config.yaml
n_layer: 11
activation: "gelu"
balance_loss: 0.000117
init_std_router: 0.0098
norm: "layernorm"
norm_eps: 1e-06
tie_embeddings: false
optimizer: "soap_variant"
steps: 8544
Below are experts of layer 3 (counted from 0) of a mixture-of-experts language model. Rows are named router (the router's row for the expert), up (a neuron's input weights, with its number) and show model dimensions 384-511. Each number is 500 + 25 x the weight over its row's rms, rounded and kept within 0 to 999. Numbers have three digits each.
After each expert's rows: "mostly gets" lists some tokens that are sent to it at least half of the time. This comes from a sample of Wikipedia text that the model never trained on.

# expert 10
router:527536515473494484523557472492563518488421463511481480528489541519552525483523523471496519484462477514493469500513482532476515506520468463500500481520531519489479493486498469466506516475477479473514512481487501524501521538515526503524490493494496493502500456470470479479522482523491494514551503486511508529510549478509513453524549482486531500492508488497531495526480513506561516509506
up0:460505509482534473502495475498455536481536499493456510471497540492528485482521524511492492458522467480480491510488510489543486539480490505519523442547526510441517485504488474509485480448502479519469523496450513505496536533539459509509488560501521524480495481504500505488516505478479475495516493484501490479502519477533531514518520411501491525523475503466491453524454541500502500475506
up1:483540474511531513497478523542498480511479506503502508473511540504528521524467481487497489495493530492458510509513494518466471490503517494464505473500452507484508451554500470505483507517493526477508474491452514465522489485529468527513495488508529485500482529487486479531504481511439470530484480527512499541517542501531511485494498511507509499495473493554529483468496496498514458540476
up2:532480520499474495504492520525481497517502486507518515433526542527498501498528545493499478525480519505445494492527481514502493492497470491491519464514509458534512463481524471496467506451463501493524478500537519537461531501490468472497518514485514505460441472469531526481482507500531483486466525521519493519511475529560509531494543469490500419524474485471464491493466515547487469486519
up3:476510464521513497525484509513501531552541468508489463514479522550542502533495509486498487472471519524456481545494523506476503480505500531486479490473482571501503493522487537505453553468504521517510485495470463543515497473473516510477513479496500497514486505478525474476524492525488455474533494517493466507491462486492519553518490497488483509498515452528495497540489455489462452501495
up4:458462486518542509525524490492474514474501506504500456494509553527491527506533546497437474502494500529485505497487482493491505522533489493485490495514482530505523537464509471529498535439482506531507477489479493515535543499505489525525470473511469530453482484480497464534543514499487505504487467455525487496490514491516536496485542439501506535455517548487528470495444504511549522483472
up5:447462492507499519448558457503490525503482481502505458510503523479507523490492531454484512496500522521554511524493520474463540501468484500477490515494462493522495487498450461483506509507530522521485484494575514513497428501479494524470516523524491506518495529510530524497533497538496496542527494484502532482474538492470545535508494499480506470507451498490502524487500463508513493487462
up6:509519499546477471491523511501483504490489494476516444502489469524498504492501461499499536527504523454474543500539498502460463475520499501499494447544482531505479513494497532468523481489503469524520505494505481520483474511502479492504481522501534539497493476539528450521478515498529493528510475521570473505493540439466513446505508492502491501527483519482497545495521487522528497518468
mostly gets: " ;", ");", " Despite", "',", " despite", ".;"

# expert 36
router:467500522511528488545520505493519520440518526486506504455478499437548512513514493482530502481510511498491507491481503539487522460533517508506483510495520531455496482486533490500519509495498434486521452500467516505493468512480511500478509507446491521460470500482477485491531503528516490541526486499500502507513499461515488502505521502537504435496492460459510454519470507491546494535470
up0:502501492514492498506480496489489520513457490532483495485462492526492489522496505498480506515477450492489533529520496477482462529497481540529516482486544548475514494499437505514493454492479454530488479526476540530535512526485495515526533493481522523527529481514452498498478471506523514534463455509515512503531521513509504558491521500474475486507559518500479504493493424495498507479485
up1:503505536497506479530489512470491526459508447496500495510530505463488567527485506560448512461505488479473451475482531477441542489500492496523540476477532490479501475472467460513502507479494479489469491520558496508476475501492500524472474528472477507523540518431490477539480564541504530530501476483497504514511504530493505479474482502511500474499480478454494495493499510476517484498494
up2:493495545527519510497506493518502418458517449546489477525477554463487523516479539531493529476500510548470504476497501484500474511512547515489516461457528468512476483559493524426466510480487522497561514494539507524495472459468528471526485489514518497504483482524515502476451561525515512507523475470547528522488521514510498507469524479498522440467504541464509504524504497544491499516525
up3:509526511474479477529533485486525466524463503498508499527496510497497517509499503507479464534473529492497544495526530513485557508513457530513528470486470483495512484464481512530504473472524465537477473487491518505456473506488509505455525489478511546503502505456537499498546529484518470472500526522479517523473527512480506503468495512450507475475486447487489518511521488503526476526501
up4:487501540486493532568531498486534515463489508519506517471467490495518540480452506531495472483577500508544493509446516504477526525543527477518497514504501487520513488510548511455470475455534489462487468578499511528477495512483486500511502490499493461453516490499516510471496518523521524495494493538483431522514510526447504521493482466501465515543513502522470523499495525487489506501521
up5:505514513508508521509503512538521476521573469503496514543499524507516517508501493529491508477550504479492506529522468479487531454475462504501515535530531479489497540519515513502499485478533508510525503497477499496492459452551543527475505497507533522523473527495520511515533473526510523471509553489516503538492513534461491481445513530502524483510499510486517514472491463516474549504453
up6:509475493511544497553469487513508508495532545502537514509486490504519528505488535505471467527507526512475505530533511509492500489533518497512523475492517500510491508463526509532496505461458475539508489473503501493476501501488499489552503497534566497502514514479529496515499510481480526468478475500521527541507505516514496510454492543499485532488532534506552541490475518484465508495509
mostly gets: "ct", "ribut", "rib", "rif", "ipl", "greg"

# expert 46
router:534546492486495477506516465496501457459550491487459457482478502505493475522447478490511525470481538496481471537482513528499506511494493514499543494482521515521526467484518523473505495492522551497491515541510474535501478487483528506521467495505467522487476506509500485532460497469498503480500544521506515511501487481466501509506504463478480482499514511411475510498507514531478490510526
up0:526556491493472490455517486509451455491499508509446513486512528501496517531476436492522486509512513524508517504447514492490480525445471502444501486486503488486536491530512482489480525510564469519503505475471523469478458483477452545481532501453446511503507501491467485529414500465531512498547557455433466495520471502466521533507503563493492501534484517503522508514465527508515508493508
up1:487509467446441500451516555521503458493492464524480496519496478553500493472520497518450519522484535508482469543515534500532499499492464471477476519475521518489477484509515513518485469520499504544504511560542515487493518467481500498487510473487503515465498527467518459450502513486470499499545467504477478523502575473482462498494533500488532519494493578529535497521497457520504484521480
up2:524503485482551482514462515474507505484449500509503458507519476490482483516516493513509518508490504518472506543469555515511458490513478483506452497521497502530515475511506519509486480509516496531496542538494482502531524490490527496521501515473510538477504527524476515514493479504544485531468463522468507528474518485527472478452558546464522486474473528509510494477497478510518487478481
up3:482472515452527534478519494486490531485504510488457523501514498487501522494443491497520526503503520503488478494513538523517515459508493538499524543475477480497534513509498487464435482484486516562493489503509515481518536451541477468547482510525525526512490481481514485495517494468520519506529508522483495506455500481459507529493506494479474472521476499485520501475498511534514502532480
up4:514524508514474505475475491488510492473519522503501505525485497525470484534523513506508522473477536486501479477481528543495489488501509507492492466530528491489539551469450516477531455511494476522477505528537506500488474482458510493518498494524506508463474494516482556533472515478497476490463475521523471479466487518481510470486519491466512472503473491472483508507534478481512423507501
up5:522512496458539454539528508451515531473505531482533504493484487470493525479497459486459521506473492501498544482475502497502501525497502534551496471513497493458472499486531535455484488472508501552478479527472489479512518536461522478536526525512532544486531528528495540504464481538501513489505476485454495487479539501456536499535491480481497472531517528518532556546478506493507488525492
up6:540493501501503537541491519470513486551505504476495489534470541506508502523475488539509532510472491496534532506493534482491527507474509496515511462497479487509495493491541490538489496493506496489494508524502500573518486491510500447499479506480532478467536458507485481478471451518506479513455533501503486496515564504519510543494523474550487507475490525472493551548474499500482467512499
mostly gets: "'s", " his", " their", " its", " this", " her"

# expert 15
router:491503538519517475474509490519506478523439520506502489512506475475473490527507485494494527537459447505484547526488472484476498511494532497514488489515466524509492477481478546557491509467497460512501472516487526516490522506509466515483573448450527511480469453522484508494501569485425523496506503534546468501508508526495491487492492498496506544478501511496501510488512481519490493539439
up0:506488566487499530511467450540527464508463507474482502518534486507536556529494510497484484525523461554509494494480503489518515466457491497475455503535471542535527528444480500540490494485513511508477520523491521537517512501476479487492481514513497530477526521516511559502535505455474469511505508527477524525494522501531509494530484480507485524440464474518450512460507476480515527431526
up1:540460532527500483481516528486515478539481455492484531497466534449486500524491520518486467495500451510547501515534509502514494512507487496485471527504531460453498495552502529483496530507472475536505498513514494518496480525541459520505521498509514515487547455472517502490513540538506541506485519469495503521443507543534469496509514538505500500502481495487492554478471509515512524542464
up2:471507503461538546532450478518491502509458474506508472462489508514498518510491505511512518508500507521492530549506526492487504536486481475471513497527529497515472516489507517539487495455498503504522526523529448485510480492471470549462508499482531486503512459542479523495491487490459504486512514560518509513533503526500501487471493478510543544512462534502508508490491514478553462423509
up3:547482526505520496492469491493522498522484530506522553502497500511496442525535543519497467490494450520525478523488505497455538526490485481497513521512503554491517518537548515548517548465466528491497494506509511518466546491474494495479550506457468517509495474470520473541454516526477482525501484456504483492514447502487482489507501530485508485511495513507533518450503497477529547516515
up4:520510502484490493509470460496523474491482488515496437452502507494507475499499500483521494510441509529524533507517452470537521486512509511554529465519480527534512507468548506473504488493499478523458491473528495528495479492457455549494552536487466500485522527493489539496525481504472474523517507506512483498494511503502526475498500515505421533479477535485464531485461504522470460437445
up5:479447507514513503481501491546505491503481465525463498491538540520484521497495509504504489454479481521540544536471532554469512507522544469475471463498490516550491456499503495478488485492504521510521485483522507532505487514466449473526551472520515537483498458538451528487532539475495515507529512488522522510535465470486519492481490478499503474520530494486513487550523503532538505484532
up6:471559484510502507509512531548504531482495499482549485510525447455473441499530454518467485531467507495514519517495471454552464511466501510574469549499511543510508475502483538487471516462479469496497491501497498565504495500499480482510538478486506540484473511529555534527513507487453512478495501480493487516505542547482491491454545506522498529517517500486517545519460517508495456520522
mostly gets: ").", "\".", ".\"", "!", "?", "."

# expert 16
router:488576536467454496480482518476545512572496492500469531490528504510531510479531472481474515478508454496488525507522474517499506526499513509492478528472512483504487500499482470523506495538486478521518509515544472514489536489467493503559478494531530459497531483494474568490525509508454465530526475495471500506492503463503489518514489535495509484510474521520468520524477475491492493464517
up0:475534512511501509557469518500492513528468447493476492486473515488471563491476498509477510513494518533496513472495513528476519497510533500467472495507495471481535487461517459488469479502506480473510499505505517489480506473506455482530477554502504472496527524429511501490460518482491481505547494499500477551485496475478463488509476502543519485534480493559529525463498465541508471497488
up1:465509540504460548466520471513485541497481526528504515475498531458478487518494504492463533497508438515458545477492474508513464474490491505482513510498511533508538502494543515507487515492470525531498497532496487503497491466462512565491502500527530493533526510510453488509489501490532515473487460511477497487534470491526503472524509525535550520467507463495494473551512464477481500513532
up2:503510503549510520514455512536503541480488512449555509499538525531469480448520502494523509497517466492490485492498528536477532573496526500533510479541504464498542531487457465492493493476502521515465535511460462511528499479457432483510520483518482478480472520504538502481476502543477535471507488487505466518531507509493466510493486491453462512519480487511488492503494472501489470532516
up3:467502520505533462519472518511484525477440494541514460484529481497517476484552477542487497509504495502555508452536504523461474473468479506535452539510500486481494528528513462504546541474495508527507505486455508503524513509447534534519480484510541512503504494511485531541491493502458486508503494478505510508490560484498534485501538457517499528511472517529483505486447487481497501507440
up4:496528517517523492495501506494461530495432495462513493505546513527529522481478472498501509498498502549499502471491495510524497534522526508502533479524488500464482494475478526513464533517483485482507492509515505553514566526479453509432519534487504467446511503517482531526504491508486481495500470511482494532497477529472510508492493514521506509523468483495503474502484486494471540511521
up5:505477530505484509456483473509469482487500492500542523462500507521527469465475466529480510514511464523452464479458489523512535422492496515548505535499524492459513512504481503465510472503545497516512515457526473511504512513479505488529519488523498510555533497498498482491518486524496505473519472534529494524484546491491489523478494512509488506482489488538495511535488460518507527493503
up6:443494475511548498465505479503496485510494507469515516466509499469456544479486493535494524532555507471550458535499481519441507509466513538516565510521508477462441472455535493462524498510445547503512480521480522512515494457524455511512472510533498511460518483469480524523515506437499510501489508475498509476507507463505493527509488508543451475500509514490517484516498479467478508506461
mostly gets: "|---|---|---|---|", "which", "|---|---|---|---", "born", "song", "wh"

# expert 31
router:474466473507453502502492523465461516490550498506468545545459478509504466494511468492491515510547478476518522490512513527522544528489470481513509498514466499521536496492523498482514508523490474482540508473484511491502487506481512514560475547498507527459482547516482460512480520521482505510529492509511487502506476505505524541477479543487502512517544476490503558498483532468488509524521
up0:437495475511491541494546493520513539518513510508505527497473488460512502438528440487513443501491536489474494521455502508465515527511474479506495502531543479445505491449501514530459449479479453515540498538516545530482481520475493513480507470515481508493469485496522461500480508492489517473509541500476505499474489508482446501478489506503490489488476496517481556488489513492443530510497
up1:486530572501509463485474448477531488517521489517525520470511526508485467493499531455470495496467487509470466512509510544524483509532523483494508487537512508434475487482501498491484487530480509497518502492507481458492522556509514538493505501438526476532464451493537470514536479479503484491537492504512477493498501468461507498519479510490530535491470509449482488473499507500532509510478
up2:468506469482489476502483537537478460467493488526479527473450472492507489485512472497520509517495501500508543490475449517508466485496518480525497502523491531498526472503520502474483482518503524488444443447463464520514508496525475484477505538470475498504480526497515480515532513489442529490533516502513479512485502512505486531488497490445427516500528503496487535492459492501483480520491
up3:515505530544486482499447476506514512516531506522487499479503520464470471533535529470471513500519497465492533514496515538529504503479484470521511506527472480456504445458498486452469464505477508485494490531490492518488502516514554526548496509500519503526522523470475528567484529521521471523492496512480475560511505556544566506487494481496513476539475539491446507479486497482483488501486
up4:509489479487471483490497494508461470446472480493496520522470518496541475464474531513474478530521538511468508529476485496492534470455477497515488491503472519483520489503497505471513484512478470468508503505482468497501453498490527528544503471536487573490506466534473483543500529541553505523539527509481516492523475533489476503506480496520459551533472488493507552484474538482490542518490
up5:464507468484502508534492500494512481503495487525512512541471478505506487472527529542501500484495508490492463493502508483487523498454490488472515483510501512493482487505478484463500474489460521489503473484494502494506514493508426504510520492544525477487453509482555521498477495510478486518550468492548544516467512472489536513452488484520467524524497464516472516537485490475499513488504
up6:544510524537482524497491487465508490515507512576539535477479471462482486518483474493464495532503473524540500460496522481520431489515481485519514521503499488446528469515492485510511495543468498454499469480460501551482512463447537490492494487506481531494481524526509526470486459471490466522513489512535532497489499487477512501525516491488488469502548441485487489508506508506520481497539
mostly gets: "\",", " ,", ",", ",\"", "},", " favor"